config = dict(
    n_layer=13,
    d_model=256,
    n_experts=8,
    experts_per_token=2,
    d_expert=208,
    d_shared_expert=192,
    activation='swiglu',
    moe_layers=[0, 1, 2, 3, 4, 5, 6, 7, 8, 9, 10, 11, 12],
    router_score='softmax',
    normalize_top_k=True,
    routed_scale=1.41,
    balance_loss=0.0133,
    balance_bias=False,
    init_std_router=0.00778,
    lr_router=0.000481,
    n_head=4,
    n_kv_head=4,
    head_dim=64,
    vocab_size=32000,
    norm='rmsnorm',
    norm_place='pre',
    norm_eps=1e-05,
    positions='rope',
    rope_base=17100.0,
    rope_fraction=1.0,
    qk_norm=False,
    attn_scale=0.125,
    tie_embeddings=True,
    parallel_block=False,
    init='normal',
    init_std_qkv=0.0448,
    init_std_o=0.0,
    init_std_up=0.0448,
    init_std_down=0.0,
    optimizer='muon',
    lr=0.00253,
    lr_mult_o=4.0,
    lr_mult_up=0.743,
    beta1=0.93,
    lr_head=0.00887,
    grad_clip=2.0,
    warmup_steps=200,
    schedule='wsd',
    decay_fraction=0.724,
    decay_shape='linear',
    final_lr_fraction=0.0,
    batch_tokens=65536,
    seq_len=256,
    doc_mask=True,
    train_tokens=298900000,
    steps=4561,
    dataset='wikipedia_en',
)
Below are experts of layer 7 (counted from 0) of a mixture-of-experts language model. Rows are named router (the router's row for the expert), gate (a neuron's input weights, with its number), up (a neuron's input weights, with its number) and show model dimensions 0-255. Each number is 50 + 12 x the weight over its row's rms, rounded and kept within 0 to 99.
Before each expert's rows: "mostly gets" lists some tokens that are sent to it at least half of the time; "comes after" lists some tokens at least twice as common just before its tokens as in all text. This comes from a sample of Wikipedia text that the model never trained on. Tokens count by the router's weight.

# expert 0
mostly gets: " It", " season", " year", " University", " who", " game"
comes after: " the", " a", " The", " his", "The", " their"
router:45 39 65 36 69 33 50 71 36 39 64 48 62 60 39 35 53 60 27 54 55 49 47 37 47 30 62 69 35 14 31 46 31 55 50 39 41 51 58 44 45 66 52 61 53 42 70 60 39 42 67 55 13 73 34 34 56 64 49 49 50 75 53 66 67 58 60 40 67 35 61 49 52 54 59 57 56 44 57 45 58 48 39 39 67 20 69 45 23 55 46 50 48 38 52 50 47 27 41 53 30 45 69 43 42 60 47 36 33 49 61 48 70 65 44 64 35 57 69 32 46 40 67 50 62 55 58 68 51 37 54 55 48 12 58 61 56 64 57 33 58 41 45 50 42 55 45 55 43 63 47 48 51 30 35 35 21 49 44 33 61 60 66 48 48 54 44 55 39 41 41 67 45 56 44 56 65 67 54 40 59 38 27 55 49 49 45 69 56 53 53 60 43 50 37 67 46 66 59 49 55 56 47 54 48 46 75 67 35 46 39 53 65 55 68 47 54 56 30 43 28 48 54 48 63 67 65 53 45 56 31 58 58 62 48 56 33 41 42 43 34 51 38 41 42 40 35 50 51 43 58 56 62 39 35 57
gate10:46 65 45 47 44 39 45 55 33 49 56 44 63 61 55 59 74 47 26 45 50 47 46 48 60 50 49 49 48 61 38 54 43 59 61 41 39 46 38 22 49 55 50 60 34 59 66 52 25 54 34 47 47 51 35 50 54 39 54 45 46 69 53 55 58 48 56 23 66 43 36 75 67 64 69 52 62 61 46 69 61 46 42 49 52 51 36 62 44 40 72 47 75 40 28 70 51 51 40 58 49 38 32 40 65 61 48 69 51 34 53 51 51 69 47 52 52 55 42 51 44 55 55 42 53 55 57 56 44 50 61 55 37 41 28 79 48 31 31 57 73 65 58 39 43 37 58 40 57 47 68 32 41 43 50 67 40 48 48 44 74 39 22 55 67 33 47 48 76 53 44 53 41 66 63 58 39 61 20 49 31 51 76 56 47 62 68 42 55 51 31 51 19 45 53 56 63 36 59 46 43 55 28 64 39 44 38 57 56 30 55 51 40 52 47 59 56 58 32 57 42 52 46 66 44 31 43 61 38 34 34 69 43 57 17 72 47 45 42 59 44 33 49 43 26 66 38 66 38 53 61 51 58 60 40 39
up10:65 31 41 39 54 42 59 57 49 48 52 54 59 57 38 71 45 48 39 38 52 54 53 40 50 49 34 43 55 53 33 65 58 40 62 37 46 37 23 26 47 44 29 50 55 57 70 49 62 39 41 78 37 58 47 20 39 54 56 49 50 29 55 42 49 45 44 48 68 46 45 22 46 54 29 73 53 37 52 31 64 37 61 39 36 48 55 31 33 39 53 79 40 72 41 42 59 56 54 27 52 38 47 59 49 76 66 83 57 41 53 35 39 67 58 63 46 48 54 61 44 41 37 53 53 50 36 51 45 55 56 33 42 60 33 44 50 70 60 33 56 65 45 73 51 62 52 60 74 37 43 44 58 68 74 54 57 72 42 57 83 44 57 52 36 39 55 56 63 62 66 59 52 65 46 60 39 40 50 33 51 41 53 38 36 53 53 30 63 46 67 57 52 44 47 64 60 27 49 54 64 56 39 52 72 60 44 57 59 42 58 38 55 57 38 55 40 72 22 60 36 58 50 31 49 56 52 68 72 63 54 35 35 53 53 47 51 59 49 46 25 57 70 55 53 43 55 40 53 53 57 54 59 47 35 50
gate11:42 42 66 37 52 52 63 49 44 41 59 64 61 46 47 45 51 46 70 42 42 48 47 60 62 44 39 17 53 72 29 52 58 54 42 70 56 52 61 34 21 51 56 70 51 49 28 39 49 25 56 44 81 59 58 28 53 51 62 56 59 74 33 63 45 47 56 64 51 60 22 75 43 50 45 41 81 64 49 51 45 66 61 40 62 58 49 44 46 53 50 74 55 47 38 48 59 36 60 31 42 45 56 42 67 52 58 38 40 59 54 89 39 65 24 60 46 46 45 46 64 39 60 32 66 41 62 49 65 39 57 71 65 68 41 56 40 68 55 38 22 69 31 45 59 40 41 48 39 59 63 58 55 55 41 55 55 54 60 59 55 48 69 56 45 63 51 40 29 65 49 51 44 66 51 38 62 56 54 37 56 30 41 51 58 58 57 54 65 32 52 48 43 54 47 40 53 37 63 36 42 45 41 56 53 58 56 54 54 48 57 46 39 51 49 32 39 71 48 40 50 49 50 63 47 49 51 61 53 27 71 65 54 55 43 42 47 57 36 52 54 31 53 58 27 61 48 80 53 21 63 54 44 70 45 36
up11:55 37 29 49 24 34 49 62 49 63 39 48 58 41 63 47 54 47 63 40 47 53 56 52 43 54 49 38 58 17 43 40 41 49 45 54 58 37 41 35 49 58 62 34 55 88 44 36 24 49 56 48 55 68 43 35 34 57 69 36 29 50 56 65 64 58 31 59 52 59 71 43 48 67 59 31 45 49 33 51 55 74 60 14 48 32 45 47 51 56 77 48 45 64 53 41 44 36 65 31 47 71 52 28 87 69 50 58 50 44 67 45 47 45 23 55 57 40 45 57 40 59 43 69 41 50 37 49 59 45 43 59 37 77 69 61 56 46 56 31 51 49 42 68 60 46 47 61 83 23 57 61 50 39 38 43 48 59 61 55 43 54 47 52 67 56 41 54 39 47 64 39 46 56 55 66 49 33 46 44 54 48 64 51 46 54 46 34 50 32 34 39 49 56 55 74 52 45 44 69 55 43 59 37 67 42 37 49 31 46 43 51 39 49 46 27 26 50 58 34 60 45 52 67 60 49 41 70 58 54 41 48 43 67 60 55 45 54 66 48 45 44 35 42 53 46 64 54 48 44 50 32 39 55 65 39
gate12:53 45 64 61 48 58 60 61 53 54 60 48 56 60 51 36 56 44 52 33 45 51 54 50 43 77 24 52 48 55 32 18 38 52 51 48 52 43 57 32 29 54 22 61 68 58 63 39 31 52 63 42 39 61 48 41 44 48 47 58 71 44 49 51 54 47 21 43 61 40 46 36 46 67 23 27 33 33 50 64 33 67 34 52 65 71 53 45 36 47 32 47 51 71 44 72 45 58 42 46 42 51 48 54 59 47 44 33 52 40 45 46 49 50 58 45 54 51 49 66 25 58 31 50 33 42 54 29 44 41 70 27 45 34 51 49 47 53 41 49 41 44 55 44 53 52 54 47 53 47 33 42 46 33 59 57 30 56 30 27 67 65 40 58 40 53 48 36 44 55 48 65 28 61 52 35 41 46 77 40 57 57 42 49 46 79 42 52 23 27 39 70 36 49 62 53 74 50 59 49 46 31 53 63 37 47 58 51 46 53 25 48 60 34 59 72 57 49 43 57 51 56 51 34 32 40 65 46 68 39 58 56 48 73 55 61 54 70 49 60 64 43 54 88 43 50 55 70 57 58 48 38 54 43 38 52
up12:37 60 47 62 68 22 58 44 53 75 51 60 64 46 71 55 46 55 41 39 24 50 51 41 63 55 26 45 61 50 29 56 53 64 61 64 56 43 47 62 38 65 26 69 40 27 69 56 50 73 62 54 44 38 49 64 52 52 54 42 66 49 48 53 22 52 55 42 35 62 61 48 51 40 61 80 32 58 43 45 30 24 66 37 29 48 42 63 47 63 41 38 43 68 55 62 68 58 47 58 61 51 41 52 70 41 77 41 53 35 42 75 56 53 35 57 47 62 47 43 25 44 59 63 70 23 57 45 51 50 60 51 56 53 47 25 47 47 36 38 39 50 45 62 63 42 57 55 64 59 50 52 50 57 55 56 51 47 47 47 60 53 42 54 32 45 43 37 33 42 44 58 61 61 48 57 38 48 61 67 85 46 57 60 41 41 60 75 51 64 53 49 52 36 65 49 39 55 52 47 47 60 48 53 43 52 50 76 61 46 44 52 55 58 71 48 64 44 60 37 58 67 75 38 55 75 45 50 67 36 45 48 41 72 66 38 51 49 59 57 61 57 39 41 39 46 27 27 67 44 37 66 55 55 42 32
gate13:50 40 40 47 62 36 60 60 34 59 71 61 54 56 36 49 49 54 45 69 36 45 40 46 37 42 56 27 46 54 61 41 44 44 42 44 43 65 23 41 51 58 68 53 81 52 58 69 43 60 52 66 48 45 44 48 46 60 40 52 39 70 33 71 40 59 46 46 44 41 80 47 55 56 51 70 64 75 68 51 41 62 59 30 47 51 45 31 50 45 34 47 49 42 36 50 47 60 48 49 53 38 77 59 39 56 50 43 38 66 32 59 48 36 50 49 55 53 61 54 54 38 65 43 52 51 32 47 49 43 75 54 59 40 43 74 48 56 47 89 34 42 61 38 52 61 62 41 49 50 49 56 56 34 56 48 25 17 50 28 49 68 41 69 54 50 37 52 60 44 51 46 67 28 50 59 64 43 61 50 27 44 47 53 49 29 46 70 52 51 61 57 44 39 74 67 67 62 46 56 44 56 59 60 62 42 36 59 78 49 57 48 63 48 62 52 35 36 46 81 63 51 53 43 56 55 54 52 55 44 27 68 31 69 41 54 70 62 48 58 42 38 42 35 58 52 77 65 46 42 69 67 45 60 52 57
up13:36 63 70 64 39 36 43 58 77 52 54 43 48 66 52 42 48 61 50 47 64 39 67 50 45 55 47 66 51 44 45 62 48 35 47 50 50 61 38 16 57 54 47 46 46 37 51 27 50 63 45 50 44 51 42 33 28 58 47 43 57 44 47 43 49 50 64 49 41 49 68 66 39 51 48 56 56 54 43 45 52 52 35 38 65 53 48 22 26 57 56 55 48 54 47 55 49 52 60 43 49 48 57 67 41 51 46 34 53 39 47 46 58 48 48 44 58 48 52 47 46 40 82 60 40 69 46 39 39 57 53 51 67 54 58 86 59 41 56 67 42 46 70 42 41 53 51 33 33 70 75 50 52 56 55 62 44 43 60 55 51 49 49 44 35 66 53 39 44 31 33 58 35 56 48 51 61 23 32 40 52 39 24 45 58 58 36 82 33 36 43 48 51 53 64 40 44 53 62 49 42 54 56 47 41 39 61 53 55 56 32 33 65 68 54 46 63 28 15 38 12 60 33 55 51 59 69 28 60 63 55 56 71 56 53 66 62 72 48 35 25 24 27 36 63 30 43 53 49 55 50 41 56 39 41 68

# expert 5
mostly gets: " 3", " 4", " 5", " 0", " 6", " 2"
comes after: " |", ";", ":", "|", " 1", " 2"
router:63 50 68 33 62 42 53 27 49 55 38 43 41 45 71 59 43 43 60 59 42 56 60 64 42 18 43 74 49 67 61 51 78 59 55 60 57 35 47 53 32 64 59 52 60 48 63 51 36 49 39 68 55 64 63 34 54 68 59 30 46 46 45 46 54 48 59 57 42 54 29 46 70 44 39 25 58 48 53 52 58 60 45 41 54 49 47 35 24 58 48 53 52 62 40 32 60 60 31 79 59 54 49 55 51 26 67 62 67 42 64 28 44 48 45 29 53 59 47 43 42 62 41 66 59 66 44 35 37 35 61 46 44 48 60 50 35 59 60 33 57 57 43 64 48 66 49 20 49 35 55 50 37 57 50 67 58 58 35 30 20 51 55 54 47 70 51 42 62 61 70 54 52 49 41 53 41 54 58 39 55 35 73 60 53 52 40 68 65 49 41 44 31 50 57 18 60 63 32 59 39 55 53 46 70 56 24 40 59 56 55 66 31 50 39 46 39 53 53 43 46 61 65 45 71 46 39 39 40 19 50 50 71 50 37 67 47 47 34 45 43 60 58 70 31 51 43 53 46 39 52 52 29 54 57 39
gate9:53 70 41 25 51 41 69 46 65 58 38 44 49 56 25 36 41 39 78 47 60 70 70 49 32 44 40 51 53 33 48 55 59 43 51 69 44 41 58 22 84 64 59 42 45 51 42 70 41 64 51 73 35 44 47 68 44 54 40 48 37 56 52 51 26 51 68 53 60 31 41 40 72 43 60 32 52 74 47 57 49 50 47 42 55 42 31 28 41 58 37 57 54 32 54 34 73 64 45 37 74 64 33 45 64 49 50 45 47 52 40 65 39 56 52 38 66 54 42 68 63 26 50 40 58 55 57 62 57 48 64 30 53 57 37 50 62 45 36 57 65 33 64 46 56 43 47 50 46 47 36 72 36 58 29 55 62 45 60 58 40 47 47 53 70 65 60 69 41 50 41 49 35 35 41 37 47 32 49 53 28 46 44 08 50 63 59 36 67 47 49 39 66 50 52 51 52 54 66 47 40 55 58 54 45 55 46 47 62 56 37 51 48 57 54 31 67 54 66 54 47 26 49 44 54 75 59 53 51 57 59 70 61 63 59 54 67 68 50 55 48 39 29 33 46 52 54 68 40 61 52 59 59 38 52 52
up9:56 24 57 52 65 69 49 46 58 55 34 29 50 60 44 55 21 58 56 70 73 62 44 44 65 54 53 42 40 70 49 45 54 42 46 53 42 58 56 54 38 57 55 45 54 44 40 69 54 63 59 45 47 40 63 36 41 42 64 63 41 65 53 72 55 58 48 36 65 55 51 42 66 75 51 60 50 36 62 60 43 26 67 70 59 72 39 28 49 44 43 48 36 39 45 49 56 52 84 40 51 44 43 43 56 54 48 46 31 37 46 74 70 79 69 61 57 35 52 41 51 61 64 51 58 49 13 76 43 37 48 68 52 28 47 39 39 62 49 61 77 59 51 64 42 42 46 45 64 45 56 57 52 33 53 49 38 41 42 58 60 48 41 53 20 38 49 34 58 48 51 43 37 41 55 20 23 50 58 39 61 75 50 44 55 58 43 50 42 66 38 48 27 44 57 57 43 63 35 70 43 61 67 50 39 51 38 49 50 52 59 61 49 64 52 47 42 67 52 80 37 47 41 52 46 43 62 68 34 45 59 55 53 46 47 49 53 41 38 42 59 55 38 31 40 68 55 62 60 45 42 51 77 49 37 47
gate10:51 50 55 37 45 61 51 56 46 50 49 40 46 40 39 46 64 55 21 70 38 49 61 63 53 44 25 54 54 42 35 60 38 47 24 47 49 45 47 29 58 40 50 57 54 43 55 46 51 43 66 59 53 61 37 32 55 60 53 73 53 49 46 58 58 52 62 39 58 42 28 52 45 42 57 46 50 67 38 30 57 17 58 53 58 50 45 60 45 45 03 51 54 74 62 29 49 38 49 48 43 43 38 37 61 33 40 56 34 56 36 35 36 39 56 58 55 47 34 48 50 58 52 41 48 49 26 66 42 32 45 25 54 44 83 43 45 48 29 35 48 55 43 39 36 43 37 63 71 62 47 57 36 72 49 57 66 61 46 54 44 50 45 33 67 48 55 47 37 77 40 36 34 58 46 46 41 61 56 63 45 61 33 54 55 51 55 42 66 57 43 44 64 61 32 40 55 33 88 60 60 52 75 23 57 70 39 42 53 40 40 55 31 48 64 58 58 50 57 31 52 45 48 49 54 61 42 54 45 51 44 67 64 49 44 54 44 43 54 49 37 53 51 39 19 34 60 55 46 75 35 55 53 29 49 28
up10:47 69 65 43 44 56 34 58 42 52 43 50 44 32 43 41 58 29 58 44 41 81 72 67 51 36 64 78 61 42 20 46 31 48 46 29 31 52 34 60 53 55 62 38 70 40 51 34 60 54 50 60 58 30 32 62 51 47 52 34 33 48 65 50 58 61 67 35 38 51 50 25 46 67 53 49 56 46 52 47 77 72 51 55 45 57 70 60 45 55 35 49 54 49 53 46 49 58 55 68 56 18 39 39 64 57 45 56 48 56 63 64 41 64 60 54 37 33 50 57 40 55 41 62 58 71 67 42 35 59 68 54 35 20 54 60 50 63 37 67 58 36 28 62 58 26 50 51 56 58 67 38 51 48 40 57 49 44 71 31 64 49 68 36 37 25 47 53 43 35 50 27 29 57 53 45 60 37 74 46 52 55 62 56 49 46 66 23 50 65 60 68 57 38 44 31 71 51 30 57 47 43 60 34 24 57 51 53 58 50 35 40 47 45 70 45 51 40 47 49 48 67 53 48 56 47 48 46 46 55 51 57 56 39 45 64 46 46 68 58 46 61 46 46 46 73 51 67 43 38 43 48 49 54 63 41
gate11:47 64 59 66 25 49 39 45 38 48 54 54 46 39 69 43 38 30 53 62 61 63 48 49 55 33 36 50 50 28 38 35 36 58 56 56 42 32 62 35 40 59 19 63 51 45 42 64 39 47 53 48 52 50 41 62 51 50 69 38 60 67 58 37 53 43 39 58 47 60 66 45 34 51 65 40 31 49 42 39 30 52 43 57 55 58 55 65 52 44 41 54 60 60 48 64 39 58 51 26 52 42 59 53 53 60 57 78 47 50 67 30 51 48 67 58 68 43 26 59 68 59 49 36 75 51 26 37 43 61 58 45 32 43 46 79 46 37 73 30 60 43 39 48 57 52 68 50 46 49 56 44 84 58 63 59 40 48 60 50 39 62 29 50 52 62 53 51 49 60 51 61 55 37 57 48 68 62 55 34 54 27 66 81 58 55 59 60 62 28 29 42 39 53 58 45 66 42 19 77 46 36 47 65 40 46 52 44 46 64 47 62 56 47 62 51 36 51 33 39 38 58 57 40 53 28 31 34 26 38 50 47 58 53 50 63 50 55 51 71 40 38 66 57 51 52 43 46 58 35 74 29 56 61 55 56
up11:37 29 63 39 58 63 64 46 65 78 54 61 33 59 28 25 58 61 51 66 53 62 52 33 46 70 36 25 37 33 62 51 65 27 46 64 43 63 47 42 43 46 66 33 59 49 49 54 42 52 37 47 66 77 58 62 53 45 46 66 64 75 30 54 40 45 57 59 47 50 51 57 61 72 53 29 48 61 43 53 84 58 30 52 46 37 42 24 44 42 61 62 59 44 64 63 50 42 59 52 72 38 63 54 64 39 50 55 64 53 56 58 43 33 29 42 61 41 41 51 46 45 55 50 53 60 48 68 57 70 67 44 40 37 50 57 33 64 32 62 55 48 41 47 34 37 41 56 41 34 59 77 55 30 40 43 65 41 59 41 44 52 37 56 38 63 54 46 52 59 36 45 56 76 54 51 45 57 32 56 30 50 56 56 72 41 49 48 40 40 50 47 62 33 39 61 29 49 44 43 61 71 58 54 84 38 44 43 41 55 62 52 75 58 41 59 57 56 57 49 69 42 33 39 47 36 42 28 42 56 48 52 59 47 56 34 53 21 50 53 48 43 62 53 30 63 55 50 49 50 65 31 51 57 56 58
gate12:40 52 62 36 44 39 24 61 65 59 60 63 45 63 58 67 37 46 64 30 51 47 61 53 67 41 45 50 57 48 79 41 24 38 53 60 42 57 52 50 46 58 44 47 59 32 46 29 36 54 55 60 65 46 34 44 50 55 55 64 62 52 58 69 45 55 52 31 50 52 67 51 71 47 41 35 50 45 17 53 08 49 60 74 52 58 46 41 27 55 39 54 72 72 27 47 48 34 37 48 59 52 48 43 59 28 73 51 35 69 42 54 55 58 64 43 68 54 38 66 58 47 52 64 45 48 28 53 57 60 55 42 38 64 48 48 61 70 49 54 41 58 66 34 61 64 24 44 50 47 42 46 51 47 59 54 60 56 45 54 60 49 56 63 36 50 65 63 27 53 53 57 71 51 35 41 64 60 54 55 64 36 63 78 60 61 56 68 51 36 54 45 65 45 33 52 56 35 53 53 49 27 64 36 49 48 74 49 50 46 46 43 49 55 50 55 57 38 25 39 54 43 33 14 42 57 44 40 44 48 63 60 64 39 39 65 38 62 28 54 53 59 63 47 37 61 61 64 48 64 39 51 59 30 48 50
up12:55 41 47 19 43 39 52 57 45 43 65 52 71 47 60 42 61 37 55 23 54 39 50 46 22 59 69 61 40 36 50 75 55 65 45 35 50 37 45 66 53 49 48 58 52 61 43 61 43 42 30 58 39 41 61 52 38 46 38 52 54 44 31 45 51 68 45 45 44 45 36 46 31 27 45 35 33 33 65 40 67 60 58 44 42 48 47 57 62 42 55 56 75 56 48 73 24 57 48 50 40 53 21 46 51 57 31 54 47 50 60 47 39 46 54 25 67 65 44 26 29 59 40 45 37 44 49 44 81 60 64 48 48 36 36 64 43 35 46 56 67 71 77 63 80 62 43 28 29 47 49 36 54 40 65 44 69 43 50 55 37 62 45 51 59 56 46 46 52 46 46 28 53 66 48 47 53 52 52 47 32 54 56 60 40 57 51 45 50 50 59 67 41 49 25 46 64 49 68 37 32 55 62 64 62 65 43 55 44 47 34 43 62 49 56 74 30 41 44 73 27 53 58 60 31 57 55 49 56 55 67 63 63 60 53 45 47 56 53 62 41 43 53 26 65 43 77 45 51 62 42 50 63 51 66 48

# expert 6
mostly gets: "\n", "|", " \"", "==", "===", "'"
comes after: "\n", ")", " ", "==", " =", "\""
router:47 41 47 62 45 54 54 50 65 43 62 56 22 32 55 48 17 54 61 52 46 43 57 65 30 78 34 48 64 59 33 44 46 78 64 38 38 46 46 52 33 43 72 24 62 57 43 45 41 74 50 31 59 34 44 55 61 33 50 55 32 53 64 34 46 56 60 62 41 46 46 49 66 34 61 28 47 58 65 46 46 60 55 68 37 55 27 37 39 63 53 47 36 40 45 59 40 57 49 55 51 30 51 42 38 58 61 66 31 65 43 43 50 61 40 46 59 46 52 49 62 54 55 29 41 54 51 81 45 48 51 44 63 50 53 63 52 49 48 60 51 64 50 61 70 18 35 52 55 43 42 63 43 38 79 69 50 68 43 76 64 49 53 59 45 38 59 47 44 38 51 34 26 46 49 64 62 39 46 59 35 63 43 39 71 42 64 36 48 74 47 49 50 50 41 48 54 65 48 54 63 43 60 60 77 58 42 36 44 69 44 46 42 31 46 61 63 40 59 49 66 56 66 52 67 65 56 32 47 51 38 33 41 37 44 37 40 50 44 41 48 31 52 62 55 56 23 43 61 56 62 65 29 35 55 67
gate46:44 51 49 45 67 63 74 51 54 41 44 55 36 54 56 62 51 47 39 47 42 40 64 49 65 41 65 43 64 27 49 49 54 61 47 41 44 44 56 38 64 22 19 72 50 64 55 44 52 43 63 43 44 47 52 51 36 31 59 56 52 58 56 63 75 44 60 52 58 63 54 26 54 76 38 47 41 51 51 56 66 41 49 46 70 60 71 53 51 60 48 54 34 43 51 39 64 42 50 45 45 40 49 45 37 30 45 52 53 51 56 51 64 37 21 75 45 50 59 50 70 66 46 60 54 32 59 36 63 41 32 66 45 67 63 22 43 42 59 26 42 51 39 51 51 60 24 41 49 49 25 48 36 40 51 52 65 74 62 48 39 78 55 38 60 55 35 47 51 47 44 36 69 56 51 57 56 39 62 41 43 74 35 44 58 37 65 46 54 48 54 36 55 52 23 48 28 68 50 55 46 37 60 52 63 51 26 26 62 44 45 54 31 61 41 32 60 47 49 62 41 43 42 51 51 80 45 41 54 49 62 51 55 51 44 31 32 82 44 36 39 46 30 50 52 28 59 62 56 64 71 34 57 41 46 52
up46:58 60 54 42 26 40 70 61 61 45 42 48 40 46 56 46 54 53 50 38 29 49 63 36 58 55 57 43 70 38 38 50 50 40 48 54 42 48 42 75 65 32 28 37 38 51 53 46 56 69 58 44 29 45 32 44 37 39 53 57 71 58 49 58 28 59 38 55 40 42 39 34 49 44 67 58 47 15 41 51 39 53 78 52 70 32 76 62 63 64 34 50 68 51 40 39 30 56 65 47 51 68 53 56 53 35 83 54 65 63 48 52 41 46 52 86 58 48 38 47 38 64 43 44 70 46 45 26 44 22 44 59 48 45 46 47 44 32 53 58 56 43 33 65 44 48 28 47 43 31 44 50 55 57 71 48 60 58 45 42 31 43 51 65 50 59 70 49 30 43 49 60 40 56 32 48 38 41 49 50 79 44 70 51 57 61 71 37 30 37 38 68 40 49 50 46 41 60 67 39 39 41 70 50 53 37 58 64 56 44 60 49 44 46 45 73 50 44 41 45 68 52 56 51 58 43 62 61 47 56 28 57 40 50 40 44 41 46 38 45 64 61 37 47 19 48 29 35 55 50 51 43 65 55 41 48
gate47:57 60 55 40 39 64 73 29 51 59 37 41 48 49 43 32 57 47 72 61 41 60 61 59 59 41 45 42 60 40 19 37 55 47 18 43 64 63 63 51 58 37 45 53 38 40 36 61 52 70 37 39 46 61 34 42 37 48 67 49 65 61 47 57 34 42 58 64 56 50 52 52 40 52 49 54 70 57 53 44 34 48 39 59 50 55 62 42 64 55 46 66 50 49 61 46 44 57 54 28 55 73 36 26 49 48 39 65 43 44 71 47 25 42 43 39 78 44 66 30 34 42 52 41 39 43 48 59 50 40 36 55 62 71 37 52 31 46 49 38 36 44 55 32 46 46 60 69 33 46 44 66 38 40 71 71 77 35 54 67 63 51 52 43 52 54 47 51 38 45 58 65 32 37 63 42 54 41 44 53 48 61 47 53 46 62 37 45 44 44 44 50 44 21 61 48 67 45 51 49 46 66 63 56 65 49 75 44 56 58 50 64 67 69 75 50 27 48 52 48 50 54 41 52 68 37 59 50 66 63 66 30 48 62 34 27 25 49 50 61 58 44 37 88 48 44 56 47 52 42 42 22 50 64 46 59
up47:60 37 70 40 48 68 40 26 51 30 44 31 80 51 51 31 45 47 60 46 34 59 39 69 52 41 45 58 44 39 46 60 65 74 61 57 48 63 42 59 49 38 37 39 48 36 56 45 56 38 39 50 72 60 69 46 50 33 69 50 24 54 36 59 32 37 51 64 63 41 59 55 68 59 39 57 57 44 52 55 32 48 60 46 49 56 40 35 52 55 44 57 52 57 52 50 78 52 53 52 51 40 49 41 42 52 58 63 48 48 69 37 34 55 33 55 45 53 72 35 64 47 57 41 61 41 44 43 61 48 31 51 43 62 50 63 46 44 50 48 40 41 36 18 37 76 43 46 26 42 50 39 65 49 48 63 47 28 48 67 48 61 44 63 45 69 35 47 59 37 35 44 51 39 31 54 52 33 51 46 80 36 38 62 56 40 59 53 56 53 61 40 45 47 41 54 63 28 58 62 47 89 56 68 60 37 55 55 42 53 42 37 68 39 56 50 41 66 71 53 35 24 58 56 47 27 64 45 49 69 56 45 56 54 51 50 58 49 49 22 62 40 53 40 67 33 49 52 39 68 42 70 70 52 50 79
gate48:73 60 27 50 46 50 37 57 46 44 59 73 79 29 32 52 54 62 42 39 23 60 47 58 47 58 55 46 26 73 66 57 51 43 50 29 41 48 49 58 46 33 60 59 38 38 52 42 55 24 58 72 61 44 45 49 61 35 36 40 49 46 57 46 55 53 24 48 56 42 29 56 37 62 48 62 49 50 50 29 54 24 74 40 61 58 38 66 30 47 45 61 68 63 45 47 32 53 54 61 41 64 50 41 33 40 41 59 60 59 44 40 71 57 25 61 58 59 42 33 53 36 36 40 41 52 59 54 53 35 61 38 54 50 60 32 36 59 62 51 50 53 47 47 47 45 66 48 63 66 51 42 46 52 58 56 60 64 44 58 58 42 55 32 42 41 54 58 57 56 45 50 40 34 46 57 34 64 60 38 71 62 50 39 37 41 37 64 33 62 70 34 67 42 24 64 51 26 56 47 45 43 57 49 32 55 52 46 60 67 24 51 40 27 52 72 70 48 50 38 57 44 62 55 31 59 49 69 49 54 63 73 31 52 49 46 69 47 36 56 57 54 48 53 66 52 53 74 53 71 52 53 70 57 71 37
up48:60 50 52 36 54 39 75 42 35 50 25 41 58 49 65 35 53 58 49 51 44 68 49 23 50 33 73 57 55 70 33 44 54 60 45 53 61 45 37 33 73 61 64 46 46 61 31 58 61 37 65 50 31 60 41 50 55 50 61 31 53 46 40 51 51 14 52 48 58 56 60 65 68 42 23 59 53 38 47 65 57 28 54 48 52 51 54 53 46 54 48 31 73 50 51 41 61 69 54 50 39 46 44 78 30 53 54 54 45 56 59 65 64 76 49 44 33 50 38 57 16 49 80 47 45 32 53 47 57 71 39 56 56 67 39 21 68 41 20 44 61 39 44 39 53 41 43 49 57 47 65 51 54 34 44 26 30 46 58 59 37 63 46 44 46 56 26 46 55 39 34 52 42 17 76 36 54 51 48 61 35 57 39 66 50 50 60 55 68 53 31 57 54 53 65 65 64 62 49 47 48 56 44 49 38 54 57 54 55 44 53 54 54 45 28 54 66 55 63 46 32 36 39 44 30 47 56 52 32 44 44 46 50 48 42 24 41 42 41 41 42 66 62 51 40 58 42 34 56 38 52 52 50 38 58 50
gate49:34 53 45 61 43 19 56 43 68 47 44 65 47 75 62 47 31 59 56 47 60 55 68 37 55 43 27 33 62 65 65 57 61 60 47 45 53 55 92 28 65 33 46 35 79 43 47 59 68 31 36 46 34 48 57 46 71 53 61 51 47 44 46 41 37 73 48 43 41 64 59 68 54 44 49 41 55 56 61 67 64 28 45 48 47 62 42 79 43 45 48 49 58 51 51 50 63 60 52 54 49 37 38 60 45 59 51 63 32 37 31 65 48 45 37 61 42 53 51 49 61 58 40 31 55 52 37 34 54 78 37 48 53 46 63 51 55 65 42 55 44 44 59 66 68 45 42 44 63 36 50 60 74 65 26 40 16 50 70 45 59 57 62 51 43 41 64 52 48 69 50 61 43 47 41 35 25 59 67 44 55 49 43 63 27 45 54 41 60 51 30 60 50 42 26 52 55 71 31 58 44 67 54 35 41 71 56 45 42 63 47 59 48 60 45 53 66 35 43 39 42 42 59 37 64 70 57 35 34 51 43 61 56 64 44 57 60 64 60 52 54 57 40 49 71 40 46 48 29 57 54 48 45 47 50 70
up49:47 10 74 70 55 54 64 30 52 36 61 24 46 65 40 35 30 48 52 45 67 47 63 55 58 56 39 35 59 43 62 35 43 66 48 66 47 64 54 30 71 63 41 47 51 41 46 55 45 55 30 50 54 48 20 46 44 54 56 47 52 60 49 56 49 73 50 45 68 65 60 63 44 39 55 57 27 58 61 39 38 62 68 42 50 58 41 54 39 39 49 37 47 51 27 47 37 46 24 61 32 65 55 48 61 74 39 47 52 58 48 61 66 52 65 21 70 42 41 60 32 55 37 51 43 61 51 36 44 50 55 35 42 60 54 48 51 44 49 42 51 55 65 44 69 52 45 45 40 76 65 53 58 48 39 47 37 41 50 57 62 75 61 57 47 54 50 53 58 65 43 68 30 62 41 52 39 31 55 45 60 54 40 37 23 39 51 67 56 41 45 39 45 50 13 52 67 62 43 43 39 59 40 45 54 62 54 61 48 59 26 45 72 53 49 55 56 37 36 44 30 50 68 41 70 76 46 34 53 67 30 63 50 63 43 37 51 48 62 58 36 49 43 54 44 41 57 58 41 62 51 51 29 58 47 69